config = dict(
    n_layer=14,
    normalize_top_k=False,
    init_std_router=0.0169,
    n_kv_head=2,
    vocab_size=1024,
    norm_place='pre',
    parallel_block=False,
    weight_decay=0.043,
    warmup_steps=271,
    batch_tokens=65536,
)
Below are experts of layer 8 (counted from 0) of a mixture-of-experts language model. Rows are named up (a neuron's input weights, with its number), down (a neuron's output weights, with its number) and show model dimensions 32-63. Each number is 50 + 10 x the weight over its row's rms, rounded and kept within 0 to 99.
Before each expert's rows: a language model's description of what the expert responds to. This comes from a sample of Wikipedia text that the model never trained on.

# expert 63
It responds to: n and v after r. Single consonant pieces n, v, b, j following r or vowel stems, as in tour(n)ament, bor(n), slee(v)e, lear(n)ed, von, and accented letters.
up0:48 52 54 68 55 45 44 61 63 24 47 59 55 46 60 47 52 48 48 43 47 49 58 51 57 57 43 37 46 60 38 30
down0:44 33 39 62 55 56 27 32 70 40 62 42 55 66 49 48 42 40 48 49 60 49 23 60 32 50 62 51 39 55 45 53
up1:39 44 38 50 64 78 54 35 42 36 48 72 40 51 46 52 46 47 49 41 46 39 48 54 54 36 58 49 54 59 72 55
down1:42 59 75 49 72 54 48 41 44 46 41 36 57 63 33 48 68 51 54 41 49 53 34 47 50 55 42 38 49 55 48 39
up2:44 54 64 46 54 46 61 29 67 34 55 30 54 49 45 66 48 38 53 51 36 52 54 71 54 50 60 61 60 63 51 40
down2:73 42 60 42 40 36 60 58 57 41 49 45 40 59 58 54 59 59 54 47 46 56 52 35 49 60 59 65 38 50 38 55
up3:69 48 54 51 37 46 37 46 55 51 56 53 40 33 66 62 33 50 60 58 54 48 56 63 54 53 52 54 28 34 46 35
down3:67 39 31 43 62 30 50 48 43 65 34 42 64 42 54 52 58 74 44 49 43 53 53 42 57 46 40 62 58 52 35 55
up4:69 38 65 53 52 48 49 47 61 43 59 64 54 31 62 37 56 33 43 68 40 55 58 29 55 54 41 42 39 53 39 56
down4:66 61 51 60 54 57 54 46 42 66 43 54 55 43 48 61 35 49 56 63 65 46 34 48 61 50 59 54 44 45 58 52
up5:39 38 49 64 67 39 40 45 53 41 59 66 54 39 43 61 44 37 42 32 58 54 56 51 44 55 39 67 59 55 67 43
down5:60 54 39 33 47 59 55 59 43 42 43 44 65 55 70 54 54 51 31 52 32 51 52 50 43 32 50 41 69 38 49 47
up6:53 38 59 50 47 51 47 57 48 33 56 40 52 53 49 54 49 52 59 43 46 43 54 43 49 26 33 52 42 45 54 46
down6:55 48 59 61 56 35 44 47 58 49 55 26 66 49 42 45 53 58 55 70 49 46 59 74 46 45 47 54 46 60 44 73
up7:39 50 54 45 36 52 48 46 60 47 44 61 46 48 61 62 62 44 53 46 64 42 59 51 45 45 53 40 60 47 44 38
down7:51 38 43 30 62 50 57 58 38 54 50 49 54 69 62 57 54 55 51 40 60 51 58 43 50 46 41 55 44 59 40 47
up8:55 52 61 40 49 40 60 45 65 43 44 75 40 36 53 60 47 52 58 48 66 47 75 43 28 31 47 35 51 56 61 56
down8:48 56 37 41 41 61 54 66 54 65 39 50 47 38 47 38 40 58 51 46 57 41 47 67 39 64 61 33 66 62 61 59
up9:47 38 42 55 42 68 45 68 53 68 79 38 42 40 63 71 70 57 53 56 61 57 51 60 40 50 51 47 43 39 62 72
down9:49 62 32 62 46 57 64 47 37 39 39 48 37 54 53 52 45 58 40 48 35 47 49 35 53 54 40 39 78 55 38 57
up10:64 46 48 46 46 66 41 41 56 56 66 53 49 37 47 49 58 36 49 33 47 40 44 58 45 60 50 32 35 49 57 58
down10:49 50 53 47 61 46 68 44 47 41 45 54 53 60 72 53 35 33 41 55 48 60 58 46 33 50 51 42 32 48 52 44
up11:47 44 58 30 38 38 47 52 52 51 58 43 53 44 43 38 48 43 54 41 41 53 46 41 54 57 58 64 52 50 58 48
down11:64 63 58 48 46 33 45 40 64 48 49 51 40 57 55 57 42 42 46 45 56 54 36 44 46 49 28 48 50 46 44 69
up12:64 46 54 66 61 61 60 61 52 55 67 23 38 40 34 68 50 48 35 36 46 41 57 51 40 47 55 59 60 47 56 46
down12:43 62 41 56 34 50 54 46 55 44 65 52 69 46 57 50 54 51 44 57 47 56 49 38 49 58 54 50 57 53 58 38
up13:62 39 37 49 36 64 62 61 49 55 46 50 43 48 54 72 57 45 36 45 41 59 61 34 54 46 57 69 62 46 39 57
down13:46 52 40 51 55 53 30 65 28 49 48 50 46 54 39 52 47 34 52 40 51 40 54 56 26 65 46 60 59 65 46 50
up14:41 48 34 63 52 51 40 63 45 73 66 47 31 44 56 48 34 56 54 56 65 65 67 66 34 20 34 43 38 36 55 39
down14:53 31 54 59 59 67 35 48 55 51 62 34 59 42 40 41 38 55 40 54 57 60 41 60 50 62 68 27 56 52 44 40
up15:42 36 45 46 34 55 53 70 57 58 51 62 50 31 51 61 48 51 53 54 46 32 50 53 63 41 48 51 57 50 45 42
down15:44 38 44 43 37 48 68 50 43 55 46 32 43 56 54 64 44 60 50 60 48 36 57 65 43 49 48 57 63 56 34 43

# expert 18
It responds to: Name-internal letters, foreign. Interior letters of proper names and foreign words, like Ausch-w-itz, Tolk-i-en, Will-i-ams, plus CJK byte pieces and table line breaks.
up0:49 34 44 33 41 70 63 47 60 58 42 36 51 48 47 37 45 47 56 64 70 30 53 30 61 52 62 53 20 50 41 45
down0:52 48 56 32 59 43 63 41 49 41 42 57 61 53 49 53 43 68 50 50 48 56 42 64 40 44 67 62 61 49 41 39
up1:52 51 54 54 39 52 49 51 68 55 65 52 64 47 54 55 56 41 65 47 73 61 56 44 44 42 53 48 51 28 57 44
down1:60 66 50 55 57 46 54 49 47 45 59 49 47 60 46 53 60 62 60 47 51 47 69 61 36 35 60 55 42 35 55 42
up2:60 61 53 61 35 57 50 31 52 53 68 43 57 53 63 53 59 21 45 64 51 51 55 52 34 41 48 50 41 48 39 35
down2:44 39 48 61 43 37 68 43 50 64 49 51 43 52 46 46 47 64 57 54 42 57 42 52 45 31 49 67 34 60 43 57
up3:56 60 42 36 29 61 39 56 50 32 58 39 56 57 71 52 50 48 48 36 49 41 49 52 48 52 38 44 51 70 57 26
down3:39 41 47 67 37 51 52 60 58 42 44 53 18 66 57 40 41 32 58 31 51 65 40 59 50 57 32 33 48 58 40 55
up4:59 48 47 54 63 56 45 41 60 47 47 64 55 53 46 44 56 47 38 28 18 41 49 41 58 27 49 35 41 46 51 55
down4:34 61 47 58 36 39 66 38 45 51 55 49 42 44 55 37 47 51 40 47 67 42 50 37 55 68 41 50 74 50 45 54
up5:48 53 71 52 56 58 55 59 45 49 55 59 39 21 56 56 52 47 59 44 47 50 57 41 47 50 62 80 51 38 55 56
down5:51 46 44 53 44 66 52 52 51 70 53 51 63 50 56 57 39 50 47 73 54 38 52 43 43 43 55 39 51 51 71 38
up6:47 42 41 42 51 69 28 45 57 43 66 51 52 51 56 67 49 36 27 65 48 44 55 67 55 56 49 59 48 58 48 50
down6:53 50 38 52 49 60 44 56 49 37 52 66 59 46 51 49 56 38 44 58 49 57 57 55 65 55 36 65 53 58 31 37
up7:36 56 61 49 56 64 47 67 39 55 48 51 50 43 47 79 54 47 46 47 59 43 32 56 44 50 55 55 64 63 55 54
down7:50 30 53 43 64 35 35 49 55 80 48 36 57 53 48 29 66 56 57 30 55 52 35 51 36 42 48 47 41 51 35 48
up8:59 58 33 51 47 42 27 58 46 59 56 41 37 27 39 58 52 51 34 35 59 48 49 45 52 24 58 43 55 45 49 44
down8:51 62 32 60 46 35 45 58 47 28 65 28 49 48 52 42 58 43 56 65 47 69 36 36 50 52 31 31 54 52 63 39
up9:36 36 46 47 47 53 34 46 61 30 51 55 60 49 61 69 40 28 52 39 36 43 56 52 29 32 33 50 32 43 49 51
down9:57 44 54 52 54 40 59 40 70 37 49 56 32 49 38 65 37 38 45 53 65 50 50 49 27 57 39 56 54 41 42 47
up10:65 41 40 40 47 51 48 44 71 72 59 53 57 39 56 51 67 39 50 41 46 40 68 51 50 71 51 36 58 45 52 48
down10:54 45 29 38 57 54 53 37 55 56 42 42 55 51 39 63 27 67 54 48 56 61 48 44 24 32 58 52 48 40 36 43
up11:52 38 52 32 44 70 31 44 48 62 51 50 60 56 62 54 70 56 40 51 56 59 54 37 29 49 63 53 46 52 51 38
down11:44 31 75 62 32 45 50 61 69 69 37 44 59 45 59 67 66 58 53 46 32 65 50 64 42 60 47 47 34 45 49 45
up12:37 58 48 70 41 38 54 55 55 48 43 49 52 56 39 65 55 44 57 45 62 29 65 45 48 56 32 65 63 37 45 49
down12:49 58 71 38 57 44 49 38 56 39 47 61 56 47 57 54 50 57 35 58 40 68 35 58 37 47 54 34 46 13 50 69
up13:67 38 57 64 64 47 47 34 62 35 37 59 60 35 56 60 37 46 41 34 47 44 60 53 41 57 35 55 62 35 49 32
down13:66 43 52 55 45 74 40 60 56 53 63 44 47 62 44 52 46 42 43 41 47 58 53 35 51 57 60 70 33 39 58 57
up14:53 65 65 50 67 56 33 55 51 40 62 27 32 34 32 63 61 41 54 41 50 47 36 61 35 46 39 49 55 50 39 49
down14:43 44 53 37 56 47 58 54 53 61 40 48 73 51 63 57 46 60 54 59 53 62 44 47 49 59 58 54 55 51 41 64
up15:49 68 45 45 31 52 58 58 49 56 67 39 45 50 66 47 61 58 45 46 49 66 58 69 51 51 52 50 64 43 57 43
down15:54 67 40 34 72 51 63 43 66 69 61 61 34 68 39 53 59 59 41 51 46 31 58 47 45 55 63 54 47 46 41 53

# expert 59
It responds to: Letters in foreign names. Single letters and accented consonants (j, š, ž, č, ff) inside foreign names, often in tables, as in Ú|j|laki, Ta|j|awa.
up0:53 56 54 43 65 32 35 46 57 41 40 53 58 32 53 50 51 35 29 37 55 35 61 61 40 67 57 56 41 74 44 45
down0:50 46 49 50 41 47 38 60 48 54 46 35 55 64 77 54 43 63 42 37 49 57 55 53 51 43 64 56 66 42 45 53
up1:50 60 52 44 41 45 58 54 66 53 62 65 44 33 60 57 59 50 44 51 55 56 43 53 40 60 41 58 39 45 69 46
down1:49 71 53 58 66 51 54 40 53 48 50 59 64 67 58 39 55 30 43 51 41 55 46 42 46 45 56 27 49 52 43 57
up2:47 28 64 46 49 54 60 54 50 40 50 46 36 35 52 61 42 56 48 43 40 56 43 51 57 49 51 43 49 47 41 49
down2:57 59 46 56 68 44 55 66 36 45 52 38 54 53 37 30 47 52 40 52 47 52 38 21 66 60 48 39 54 51 52 49
up3:37 44 35 53 42 53 52 49 61 63 47 55 46 46 58 51 58 54 42 73 56 45 59 54 56 29 73 54 63 57 70 37
down3:60 72 42 30 52 44 53 67 55 58 65 66 51 46 54 48 34 51 47 46 40 44 50 48 54 43 54 39 52 41 57 60
up4:51 52 43 37 59 53 45 58 71 61 28 53 43 33 65 40 54 49 43 54 41 59 39 27 36 51 41 64 51 43 49 31
down4:34 39 48 57 47 43 33 47 45 56 33 47 50 48 48 55 56 52 57 61 52 40 47 57 36 53 48 57 46 64 39 75
up5:47 41 38 53 55 48 55 48 66 56 34 38 56 50 67 49 38 46 50 40 65 36 34 58 60 31 66 24 51 56 64 64
down5:47 27 49 42 43 38 61 55 41 42 32 59 55 38 59 40 37 55 62 56 36 48 41 33 48 51 39 54 60 64 58 59
up6:62 56 67 47 42 70 55 53 54 28 53 63 46 50 48 63 69 50 65 59 33 51 44 59 38 39 55 52 65 40 41 50
down6:55 68 39 58 40 50 69 48 52 51 65 61 64 55 29 47 30 44 64 48 38 53 50 38 61 40 57 45 51 55 57 63
up7:55 65 38 47 46 54 48 49 54 57 59 64 41 49 59 64 65 39 52 43 34 51 56 37 41 58 57 44 37 44 74 30
down7:44 63 52 48 48 57 55 43 33 48 32 57 46 65 43 71 46 58 60 42 33 58 46 49 40 57 40 61 39 40 38 41
up8:37 76 50 40 41 54 40 42 57 54 69 62 58 36 50 62 48 31 43 34 51 57 68 43 53 35 64 36 48 47 58 58
down8:50 43 57 53 49 58 38 44 47 62 60 57 53 70 57 31 58 61 46 35 53 75 61 32 47 53 49 69 59 52 45 44
up9:49 55 63 35 43 71 47 58 67 46 51 33 59 29 42 72 59 50 57 48 44 56 34 75 49 47 48 64 50 45 52 47
down9:45 68 47 44 51 50 50 61 39 46 64 76 63 47 58 45 51 48 50 60 46 58 51 57 37 49 50 42 43 41 49 51
up10:37 54 41 49 51 40 46 64 61 53 43 51 49 45 56 51 41 46 62 34 44 40 64 65 43 46 60 65 72 39 57 40
down10:55 48 34 39 34 48 60 33 47 49 49 48 49 48 50 56 42 54 43 69 37 42 43 58 55 62 46 50 28 30 53 38
up11:54 48 69 35 61 45 36 34 61 53 53 39 65 45 46 54 43 42 62 35 35 49 43 52 63 47 64 53 47 51 44 43
down11:74 53 68 49 50 42 37 65 60 53 45 69 54 49 50 46 53 58 56 67 42 31 46 45 51 31 39 45 36 44 47 56
up12:48 40 48 39 65 71 56 36 49 50 51 45 43 44 39 51 42 47 56 64 52 48 50 58 39 39 50 61 66 45 80 55
down12:53 59 51 43 32 57 47 63 58 63 44 53 54 37 59 56 39 63 35 51 40 38 59 45 49 42 60 67 54 44 30 67
up13:56 37 45 34 54 39 57 40 52 47 61 24 50 57 63 30 48 42 48 52 45 41 63 38 39 60 59 50 55 62 48 36
down13:63 34 57 33 59 41 47 36 58 43 40 42 49 48 31 54 49 56 69 50 55 50 50 45 58 64 56 47 68 51 44 53
up14:40 48 53 47 53 44 47 29 61 62 69 55 60 39 48 48 48 55 52 60 52 56 51 42 48 38 44 63 26 33 63 48
down14:66 42 55 59 59 40 40 33 49 52 68 55 57 41 31 49 37 52 63 58 37 32 64 61 29 53 46 58 59 48 55 41
up15:55 54 78 44 56 44 44 61 39 52 65 59 53 56 44 54 60 42 36 38 54 50 58 62 49 60 54 53 43 58 51 47
down15:44 35 57 45 49 67 57 52 51 34 51 49 54 58 54 52 44 46 42 54 52 48 38 64 56 56 46 42 56 50 47 47

# expert 28
It responds to: Capitals after initial S. Capital letters and W, K, X, Q after S or C in acronyms and codes, plus an in Spanish, e.g. SX, CW, CFO.
up0:53 52 55 63 42 62 45 55 59 64 67 52 47 38 58 51 61 35 42 61 46 48 46 61 38 42 51 25 45 41 47 52
down0:62 55 52 50 54 56 54 48 47 60 53 54 56 37 55 60 42 54 63 46 71 54 50 41 45 33 53 48 40 48 49 38
up1:63 31 61 45 49 52 29 30 54 50 78 51 66 46 45 59 43 51 36 40 61 45 54 55 50 51 63 62 48 57 38 39
down1:46 34 63 55 52 60 52 58 55 50 32 39 49 49 25 34 63 47 49 41 35 55 49 57 42 63 56 53 68 48 69 32
up2:38 43 52 69 64 53 53 31 50 39 58 60 46 54 51 63 41 46 41 59 44 61 35 70 34 43 50 45 47 71 31 55
down2:52 42 42 59 73 60 64 41 48 35 48 55 58 62 60 49 50 60 65 35 38 60 50 42 51 56 53 44 56 55 57 21
up3:36 31 63 57 62 43 49 57 45 66 38 53 42 38 48 63 59 38 45 50 57 52 70 52 44 47 51 42 43 39 70 52
down3:42 60 54 50 50 44 50 44 38 48 49 53 52 54 53 51 51 49 45 64 56 52 34 46 61 53 22 52 44 54 42 43
up4:51 69 53 41 30 53 36 53 50 53 63 49 32 24 37 67 74 52 51 46 40 56 60 57 50 51 53 40 37 50 75 42
down4:45 48 58 41 44 54 40 52 50 60 51 40 46 51 23 54 44 53 44 47 46 56 50 47 46 56 58 40 49 51 32 58
up5:38 38 38 45 57 47 39 61 55 46 54 47 45 57 46 75 53 47 64 45 45 37 48 53 55 38 41 59 38 43 56 51
down5:47 36 55 43 51 53 44 40 55 47 60 45 53 57 50 47 50 50 57 40 42 53 40 51 48 70 52 48 66 34 51 42
up6:49 65 67 69 45 40 50 36 58 63 46 54 32 36 50 56 56 36 51 54 44 47 55 47 43 65 40 51 49 41 39 56
down6:60 57 47 50 49 41 47 44 66 60 58 52 31 26 51 52 44 56 59 50 61 40 45 46 28 55 54 48 49 39 52 43
up7:48 29 68 56 33 50 48 56 34 54 49 50 63 46 48 65 42 35 44 49 46 47 49 73 66 68 51 54 58 39 52 51
down7:32 33 53 58 56 42 54 59 47 43 55 54 61 51 48 56 37 50 39 58 52 73 45 46 49 59 44 73 42 38 49 38
up8:51 37 45 43 53 61 40 43 57 58 57 38 43 39 47 59 41 16 42 46 50 41 38 67 59 45 47 48 48 47 65 54
down8:42 41 69 61 66 49 52 56 53 47 37 37 56 63 38 63 45 49 33 67 56 28 37 51 46 42 52 68 41 61 39 37
up9:29 55 47 54 48 56 55 29 46 48 57 55 65 58 60 40 53 48 40 45 47 43 35 54 27 64 48 45 51 61 40 44
down9:52 53 41 65 48 55 60 46 43 64 55 48 43 45 56 44 57 55 48 39 37 55 46 42 39 38 58 56 58 53 47 58
up10:37 49 51 44 56 44 43 43 56 41 51 40 63 56 50 33 50 34 58 39 44 45 46 47 51 54 58 51 45 48 50 46
down10:41 57 26 72 48 46 63 49 34 46 55 49 58 51 66 54 64 48 33 48 51 44 51 45 37 60 53 54 67 50 43 65
up11:63 51 27 57 49 49 39 44 52 36 74 54 48 36 40 57 70 50 39 58 58 48 56 65 48 38 41 64 49 54 43 48
down11:58 51 25 52 57 49 54 47 48 38 51 52 50 63 42 37 43 55 47 34 43 38 60 55 53 45 44 51 37 43 49 49
up12:64 49 49 37 77 62 31 37 51 44 45 49 48 53 45 53 54 40 43 44 40 42 44 46 59 42 52 58 43 67 75 37
down12:43 60 47 50 63 43 51 57 56 34 39 40 55 49 48 46 62 42 55 44 36 56 47 60 61 54 32 59 41 36 66 43
up13:46 39 51 59 62 57 51 53 39 41 59 44 33 50 37 45 61 52 41 59 60 49 39 37 32 36 56 46 54 54 43 61
down13:58 43 52 42 50 58 53 37 54 60 62 38 41 38 54 40 62 46 44 31 64 46 50 54 37 48 67 41 50 46 52 34
up14:52 63 54 69 42 45 43 44 56 37 52 49 54 60 56 39 50 46 49 49 40 47 57 62 51 51 45 54 40 65 50 32
down14:38 50 41 43 56 30 41 65 51 51 30 55 48 42 58 49 57 48 40 59 61 54 59 45 46 48 50 59 42 59 46 52
up15:63 53 45 57 66 40 37 52 68 47 76 48 48 40 41 73 53 46 67 63 53 49 33 71 57 36 41 54 54 25 42 28
down15:60 46 44 73 59 63 68 43 52 44 54 62 37 67 61 28 55 58 49 48 65 61 64 52 49 49 48 56 59 38 33 49

# expert 26
It responds to: Second consonant pieces. Word pieces right after an initial s or t, such as w in sweep and Swansea, p in responsible, ran in transferred.
up0:42 69 37 57 71 68 45 47 57 50 45 41 38 51 54 57 44 49 30 53 29 53 53 70 45 52 56 47 39 52 65 27
down0:64 49 48 36 47 67 51 49 66 59 44 50 49 50 43 29 52 53 55 40 70 66 46 50 29 50 54 61 35 50 40 44
up1:59 48 53 67 24 59 51 55 52 46 49 62 51 20 71 49 58 61 31 51 55 54 43 57 58 43 50 38 62 47 56 63
down1:54 37 57 55 52 50 60 46 53 67 52 46 49 51 53 44 29 58 47 33 63 53 48 56 35 58 40 57 62 38 60 76
up2:71 37 52 61 53 44 70 66 53 68 47 46 52 64 59 49 51 54 27 32 45 64 61 43 54 38 73 41 54 55 79 56
down2:47 57 63 54 52 59 49 66 54 36 69 49 24 57 65 62 53 49 58 52 48 41 33 42 56 44 55 29 35 49 67 40
up3:66 49 42 61 61 53 58 36 54 43 47 49 45 50 40 50 46 46 38 55 58 35 62 44 60 63 54 64 45 61 59 42
down3:48 37 57 44 61 45 40 43 54 46 44 76 41 62 44 41 50 49 72 58 43 46 48 51 42 40 44 54 51 42 33 35
up4:61 51 59 45 47 52 37 72 66 60 63 35 47 45 54 43 41 53 62 54 49 42 63 51 46 51 44 48 54 44 53 43
down4:46 58 50 42 44 28 58 57 53 58 54 58 44 45 44 11 50 57 53 46 36 44 37 47 61 60 37 46 46 41 60 37
up5:41 55 47 50 65 63 53 60 57 47 28 55 46 60 57 50 39 37 53 47 38 34 40 56 52 53 59 55 41 52 56 37
down5:47 48 45 38 48 44 30 49 48 54 37 60 41 63 47 56 59 59 34 37 55 47 47 53 45 46 67 42 43 48 62 43
up6:42 29 50 34 55 55 68 50 66 46 42 47 68 39 66 56 38 38 46 47 41 55 69 46 73 50 33 56 52 56 52 56
down6:53 44 56 44 52 46 55 51 50 54 47 34 47 56 32 44 66 41 62 41 60 63 39 39 69 37 55 38 50 45 58 58
up7:42 53 49 49 53 51 36 48 57 55 66 46 53 52 51 40 60 40 60 42 48 43 60 53 42 59 56 38 38 60 49 26
down7:61 55 49 42 48 55 43 52 47 49 48 54 50 64 53 39 62 46 52 56 48 43 34 66 52 58 57 51 39 54 64 33
up8:51 29 52 46 61 49 59 51 36 39 45 61 40 66 33 43 46 41 55 59 62 40 60 48 51 54 64 54 41 41 44 37
down8:77 55 45 62 46 44 53 38 52 59 48 38 59 63 63 46 57 44 39 37 51 64 42 44 57 62 34 45 54 27 65 63
up9:47 68 61 43 30 51 25 57 91 52 60 38 49 62 43 48 67 37 48 52 48 57 43 56 44 58 59 65 39 41 40 34
down9:38 74 49 71 28 43 56 58 44 38 54 41 40 69 68 58 61 46 48 38 36 55 45 45 60 46 55 48 43 57 61 60
up10:36 36 50 23 47 40 40 53 47 58 31 55 20 44 68 44 55 36 44 40 59 31 53 42 60 59 52 46 53 47 49 35
down10:58 59 51 42 55 41 54 50 48 32 50 40 54 62 44 53 42 52 58 49 57 27 38 58 40 54 33 70 63 70 50 68
up11:44 52 54 31 57 58 40 39 47 32 61 55 62 47 48 48 36 44 46 52 38 50 52 52 22 48 61 56 28 58 75 45
down11:53 54 40 33 54 41 48 48 57 35 63 63 59 57 39 57 44 43 29 53 36 57 65 46 57 63 49 53 54 40 47 25
up12:49 29 52 62 61 32 39 56 62 63 54 48 43 47 49 47 47 39 50 48 50 51 63 56 57 41 63 48 48 48 63 50
down12:51 55 83 78 65 42 57 58 71 34 42 53 32 51 56 63 65 50 35 61 41 46 58 52 39 60 48 54 44 36 50 53
up13:49 66 59 57 52 52 53 39 54 54 70 62 45 34 53 45 48 48 44 59 58 58 58 42 41 69 66 59 35 59 50 38
down13:49 38 45 38 49 53 46 55 72 62 49 48 62 66 57 68 42 43 43 49 39 72 56 33 33 53 51 53 65 41 49 67
up14:57 52 39 33 55 59 50 52 48 43 57 45 55 31 66 47 33 46 56 37 47 36 37 64 35 45 73 43 57 53 55 62
down14:54 34 55 54 47 56 62 50 51 57 57 47 69 42 51 64 44 53 32 48 36 57 41 40 39 52 47 56 47 44 50 48
up15:61 61 43 52 49 45 59 63 57 53 57 50 35 59 46 54 62 57 48 45 49 53 30 62 35 38 46 36 52 67 52 45
down15:48 66 36 44 55 34 60 49 49 41 49 40 55 53 57 46 56 71 51 55 42 40 32 54 50 56 39 50 60 61 46 56

# expert 62
It responds to: Z and accented consonants. The letter z and accented Slavic or Romance letters inside names, such as Alonzo, Ebenezer, Piacenza, Bronze, González.
up0:62 61 37 50 41 50 59 45 62 37 43 42 48 45 66 41 70 27 61 30 46 58 49 53 50 33 67 62 68 38 49 40
down0:49 44 59 47 51 59 50 58 37 39 63 38 47 60 24 63 57 52 55 44 57 44 49 40 44 51 41 50 45 61 43 50
up1:59 42 57 42 52 51 57 48 37 46 49 45 49 42 55 77 54 43 32 52 42 49 60 53 50 47 46 44 57 80 48 69
down1:62 44 34 42 46 41 49 53 38 47 46 42 42 68 67 54 53 55 54 63 50 46 52 70 35 57 39 43 51 55 60 42
up2:54 59 40 41 32 36 47 36 50 59 53 40 54 53 53 66 48 45 45 53 33 48 64 60 56 41 62 55 61 48 51 63
down2:52 50 54 46 50 50 42 65 62 65 53 55 42 48 54 54 51 55 39 43 57 67 36 35 30 43 48 54 57 45 36 61
up3:58 38 41 50 53 39 51 50 63 43 31 57 23 46 47 56 57 57 38 42 42 62 40 39 36 33 50 44 49 47 53 48
down3:58 57 51 47 51 55 43 45 54 59 46 54 57 59 46 47 44 56 35 42 48 23 38 35 62 60 42 68 49 37 56 31
up4:56 65 42 31 55 51 46 38 51 42 68 41 60 46 42 46 53 40 46 30 60 46 57 37 40 62 57 45 55 59 65 30
down4:33 54 48 40 55 53 41 45 65 62 60 51 40 47 52 57 26 50 56 42 36 30 78 52 51 50 44 52 48 55 54 52
up5:52 29 50 48 55 49 42 43 45 58 59 40 48 54 53 35 49 42 45 48 47 44 60 29 55 59 52 45 38 39 66 37
down5:78 69 37 34 44 37 50 53 59 50 40 51 58 49 37 45 58 62 54 40 33 49 36 38 43 47 54 33 59 25 50 38
up6:35 54 51 31 54 64 52 43 59 41 38 53 31 59 41 42 56 43 59 51 42 36 43 71 46 65 53 65 61 41 47 36
down6:56 45 47 52 73 60 69 57 58 61 33 36 50 52 50 65 35 59 28 53 54 51 54 44 58 47 49 41 47 53 52 51
up7:60 57 57 50 30 49 52 44 54 46 57 29 70 39 72 61 48 29 51 45 44 44 52 48 63 57 60 60 59 62 43 44
down7:40 61 37 36 49 33 54 46 52 58 37 44 48 45 25 29 62 38 34 58 55 84 51 37 55 44 54 48 56 26 61 45
up8:56 43 48 50 44 41 53 35 70 72 40 65 60 48 50 56 43 36 53 63 47 56 67 67 63 56 44 44 43 58 65 50
down8:53 55 60 57 52 50 67 54 20 50 54 64 59 50 43 44 54 50 62 31 43 36 23 55 39 47 48 53 55 47 38 45
up9:53 53 46 79 65 62 63 56 47 27 56 40 58 50 45 77 48 38 51 22 34 52 53 33 59 57 35 56 50 53 41 45
down9:51 57 64 55 60 57 45 41 55 50 42 68 72 50 74 50 71 62 68 43 49 52 50 43 48 52 46 65 60 48 53 41
up10:48 39 61 69 50 56 32 47 66 56 53 46 41 52 39 58 45 40 50 62 61 37 62 63 55 55 35 47 42 56 41 35
down10:68 50 45 61 47 47 56 53 63 45 31 35 45 62 39 61 43 42 47 58 30 63 50 55 36 45 52 57 39 69 66 69
up11:49 44 31 38 53 42 52 45 67 60 46 34 61 35 57 46 54 44 46 70 46 28 40 44 36 39 42 50 47 65 52 58
down11:57 42 35 50 22 40 47 41 49 39 52 38 56 53 69 31 44 47 40 47 50 57 54 37 39 38 65 46 54 71 68 49
up12:42 51 55 61 61 71 59 48 46 45 46 46 28 37 60 59 42 60 51 60 58 51 70 53 46 65 40 56 74 49 52 53
down12:28 73 41 52 56 53 59 46 50 37 49 26 58 51 57 66 44 54 60 38 42 56 57 46 47 46 58 57 51 43 56 49
up13:34 70 54 35 51 41 54 23 56 28 54 67 42 62 52 50 48 51 46 52 47 55 56 46 49 58 73 51 56 61 47 32
down13:38 54 48 62 56 55 68 61 38 74 57 55 44 58 40 42 44 54 52 56 45 59 61 46 38 47 37 62 48 58 44 58
up14:34 52 41 59 27 56 31 63 49 52 52 46 30 46 34 63 62 50 40 66 67 51 52 53 51 54 37 41 42 34 58 35
down14:67 47 50 44 52 44 50 60 45 35 51 56 48 46 44 60 34 49 55 48 56 43 29 29 47 61 57 53 54 64 31 44
up15:58 60 75 44 39 32 40 40 66 52 70 55 55 41 51 48 48 55 49 52 52 56 43 41 36 55 68 73 48 47 56 32
down15:70 47 58 56 69 47 49 58 56 45 40 61 61 61 44 47 43 61 42 41 47 69 64 44 56 51 56 55 53 40 57 30